python train.py --n_experts=16 --d_shared_expert=384 --activation="swiglu" --balance_loss=0.00336 --n_head=12 --head_dim=32 --vocab_size=4096 --rope_fraction=0.5 --tie_embeddings=true --init_std_up=0.0238 --optimizer="soap_variant" --beta1=0.95 --grad_clip=2.0 --decay_fraction=0.604 --decay_shape="linear"
Below are experts of layer 2 (counted from 0) of a mixture-of-experts language model. Rows are named router (the router's row for the expert), gate (a neuron's input weights, with its number), up (a neuron's input weights, with its number), down (a neuron's output weights, with its number) and show model dimensions 352-383. Each number is 200 + 30 x the weight over its row's rms, rounded and kept within 0 to 999.
After each expert's rows: a language model's description of what the expert responds to; "gets" lists some tokens that make up at least twice as much of what it gets as of all text. This comes from a sample of Wikipedia text that the model never trained on. Tokens count by the router's weight.

# expert 7
router,176,180,228,218,219,215,213,180,170,163,204,240,162,244,217,213,222,219,202,231,182,203,240,185,153,192,188,236,232,217,200,185
gate0,202,188,235,236,228,235,179,160,221,241,172,218,178,192,216,162,166,225,164,243,151,132,174,238,166,238,226,273,193,142,188,164
up0,196,221,218,209,177,185,169,228,198,193,236,195,247,184,166,241,205,193,167,244,217,262,223,185,247,180,136,185,211,199,256,218
down0,171,202,236,187,167,187,172,189,209,249,274,183,217,169,144,205,215,188,196,191,167,218,223,180,219,202,170,252,191,228,230,186
It responds to: UTC in infobox time zone lines, New before York, United before States, and capitalised first pieces of place and team names.
gets: " New", " M", " N", " P", "–", " United"

# expert 12
router,195,159,202,222,171,222,209,248,202,173,225,198,146,222,170,176,211,232,201,230,235,193,210,182,190,217,191,188,213,189,198,218
gate0,99,192,193,151,219,258,233,199,177,187,165,213,156,232,181,200,210,206,184,197,233,242,205,177,210,189,194,135,217,263,211,197
up0,266,231,223,196,215,171,122,242,234,235,218,213,258,181,216,207,189,178,236,209,153,167,161,178,187,161,171,254,172,188,184,198
down0,222,222,180,165,205,191,119,176,186,235,259,219,160,230,145,186,186,230,253,179,229,198,266,183,196,257,171,174,246,231,221,233
It responds to: Relative and subordinating words such as where, when, which, if after a comma, plus sentence-final periods and line breaks.
gets: ".", " which", "\n", " K", " where", ")\n"

# expert 10
router,186,155,196,223,193,221,205,244,184,135,221,201,168,223,168,173,207,249,186,243,177,199,237,170,172,218,201,205,223,223,171,233
gate0,180,182,190,149,170,218,172,146,161,181,196,230,221,185,153,182,235,188,232,202,191,139,207,204,229,208,232,145,231,196,185,192
up0,204,186,191,145,211,229,176,161,168,189,203,169,205,178,189,171,169,254,205,233,201,168,162,205,221,229,257,176,213,216,234,215
down0,150,163,181,255,209,261,206,272,188,223,180,238,212,146,173,207,217,216,167,187,202,171,211,156,232,192,220,241,268,224,195,192
It responds to: Word-final pieces and suffixes completing a stem, like view→ers, sett→ler, gen→et→ics, Brown→s, plus digits in tables.
gets: "0", "et", ".", "9", "ing", "ers"

# expert 8
router,179,199,187,236,192,223,203,227,234,134,211,192,162,229,160,171,183,210,211,234,181,180,218,157,164,261,215,211,242,184,216,234
gate0,197,213,202,194,210,216,239,177,173,213,179,158,117,188,176,132,193,185,207,234,173,239,220,192,208,189,217,168,232,201,193,143
up0,215,206,192,215,209,204,227,157,187,195,176,170,100,202,163,167,184,194,215,213,189,227,201,198,202,218,238,154,215,193,215,162
down0,198,222,216,220,169,157,185,187,204,234,214,192,206,182,202,222,222,183,145,189,166,165,107,209,193,255,204,210,198,208,138,150
It responds to: Word pieces such as sl (slogan, slot, slate), ult in difficult, ill, ra, and numbers like 13 or 16 in dates.
gets: " ", "%", ":", " Ch", "ra", "16"

# expert 6
router,205,179,161,197,192,180,164,240,226,161,222,259,169,243,135,174,210,214,176,226,198,220,221,178,193,197,174,208,209,173,157,219
gate0,230,161,222,180,243,148,204,236,180,233,227,177,194,218,240,234,237,286,191,212,243,161,208,243,194,240,158,218,219,217,171,170
up0,176,204,176,200,148,245,216,196,256,217,161,234,233,184,216,151,181,117,209,176,207,209,153,137,206,179,209,150,161,217,197,237
down0,225,190,211,194,169,153,219,192,191,220,249,182,226,179,211,251,208,143,213,196,202,244,171,202,162,232,201,180,210,205,222,186
It responds to: Field labels after list dashes in infoboxes, such as Platform and Website, plus into, coordinate prime marks, and song-title or name word pieces.
gets: " into", " a", " to", "end", " is", "′"

# expert 9
router,204,166,221,189,198,225,211,226,216,162,217,183,163,246,148,163,244,231,196,240,174,206,220,182,188,240,168,189,221,195,196,215
gate0,224,186,190,190,168,213,253,175,222,208,229,242,215,135,211,148,181,160,220,177,181,205,224,170,233,198,173,194,170,227,180,160
up0,202,193,201,170,208,158,193,206,219,203,149,187,185,268,162,246,208,199,171,184,173,249,136,212,181,237,240,206,221,229,204,194
down0,274,228,200,226,239,200,216,241,233,137,188,166,232,224,230,235,252,184,205,147,181,234,267,206,205,178,178,192,234,175,180,248
It responds to: The word based in based in or based on, plus pieces inside song titles, names and tennis scores, like old, aut, 201.
gets: " A", "6", "al", ",", " l", "a"

# expert 2
router,175,160,180,215,186,248,204,221,170,166,231,210,169,241,160,163,203,243,175,242,181,219,215,163,190,207,207,222,226,213,196,220
gate0,173,177,210,239,235,184,178,182,220,187,167,202,153,208,193,157,227,169,199,203,201,188,131,220,199,164,233,180,217,172,175,222
up0,168,209,235,260,202,205,152,201,223,208,148,174,141,243,205,171,229,195,199,193,185,211,122,185,197,176,244,183,221,184,178,220
down0,246,183,224,224,214,187,175,226,266,241,155,140,241,175,254,252,234,148,236,192,250,182,192,188,259,163,193,192,183,203,238,226
It responds to: The word may in "X may refer to" disambiguation openings, plus common function words (the, of, by) and name fragments like York, FC.
gets: " the", " ", "C", ":", "ig", " h"

# expert 5
router,190,156,208,207,206,233,207,232,189,172,245,201,181,228,161,184,217,262,190,241,170,184,225,160,174,227,191,178,226,178,184,218
gate0,172,159,201,227,172,172,207,233,214,212,204,203,196,169,208,205,237,248,226,192,216,224,173,199,209,248,178,162,213,178,188,161
up0,173,157,191,250,161,167,227,186,220,188,184,202,186,153,216,214,237,228,216,188,245,219,170,178,205,209,165,191,199,188,214,154
down0,187,199,167,245,272,184,168,200,209,167,176,143,155,179,187,168,222,218,194,152,198,189,185,164,207,230,199,230,162,216,144,194
It responds to: Middle and final pieces of words and names, such as att in attendance, ature in entablature, ic, or, plus again and living.
gets: "ic", "s", "u", "an", "at", ","

# expert 0
router,220,168,171,216,199,260,197,247,223,180,198,194,164,221,163,211,208,227,207,215,217,184,255,180,187,202,185,162,217,205,185,236
gate0,193,179,193,232,195,192,214,183,220,130,169,170,154,237,193,198,242,162,215,210,219,219,224,174,195,224,213,209,229,155,174,214
up0,195,194,209,191,185,155,213,219,155,244,181,219,218,191,191,172,155,254,159,172,170,173,166,222,208,162,200,171,155,247,195,164
down0,181,223,188,209,212,238,196,218,157,250,188,203,207,148,186,170,181,179,225,267,192,197,131,231,209,244,214,219,217,193,170,226
It responds to: Quantifier words like some, many, several, only, other in prose, plus sports-table cells such as Apps headers, pipes and positions (MF, DF).
gets: "3", " |\n", "or", "i", " only", "p"

# expert 14
router,184,191,193,218,195,222,167,214,203,154,240,210,179,262,157,169,212,212,167,242,185,181,220,169,195,234,191,210,237,175,185,218
gate0,220,189,206,272,153,197,215,228,210,207,248,149,204,170,178,201,131,207,129,160,222,128,180,149,185,188,219,220,229,233,205,240
up0,204,236,177,151,224,185,188,152,185,208,161,274,192,211,218,194,289,221,254,256,193,284,229,242,205,213,183,177,195,155,186,168
down0,214,182,178,176,176,167,181,251,183,136,189,132,220,205,166,151,210,197,227,229,209,230,203,205,201,214,222,185,229,251,160,199
It responds to: Table cell pipes and year pieces like 199, 200, 20 in ranges, plus election and playoff terms such as elector, primary, off.
gets: " |", "199", " m", "M", " a", " R"

# expert 13
router,216,162,208,209,174,251,184,248,196,158,265,236,155,204,203,211,194,215,186,278,182,172,208,173,171,207,188,229,200,207,199,219
gate0,264,210,159,233,157,228,185,126,199,200,206,238,168,194,190,192,159,177,211,183,168,147,204,227,164,202,147,204,164,215,237,194
up0,184,183,231,180,171,175,183,148,154,206,245,131,195,209,197,168,227,220,255,221,215,146,186,173,158,204,194,215,202,186,230,196
down0,208,188,206,223,177,190,201,256,164,199,229,157,170,182,194,186,194,218,169,177,224,191,225,264,187,155,167,182,166,197,202,256
It responds to: Sentence-opening In, his, its, and stems of prose words right after is or the, like exp in expected, respons.
gets: " In", " his", "In", " S", "ab", " their"

# expert 15
router,192,163,217,221,188,191,202,243,180,143,229,213,191,263,157,157,225,251,212,248,185,199,210,176,190,216,186,226,227,180,200,235
gate0,250,181,228,214,253,186,172,181,202,180,197,165,182,217,227,204,168,188,184,197,173,201,191,119,217,207,183,187,197,215,233,230
up0,184,240,181,211,172,232,175,226,182,219,199,233,215,247,176,193,213,246,177,206,206,183,161,280,160,260,202,246,171,231,201,249
down0,189,194,191,242,196,131,179,247,219,196,266,186,191,250,184,155,186,225,217,221,178,243,196,132,236,229,232,240,171,226,185,240
It responds to: Blank spaces and brackets inside wiki tables, plus word-middle pieces like ust in Industry or Trust, ology, formation.
gets: " ", " (", ")", "'s", "ust", "|"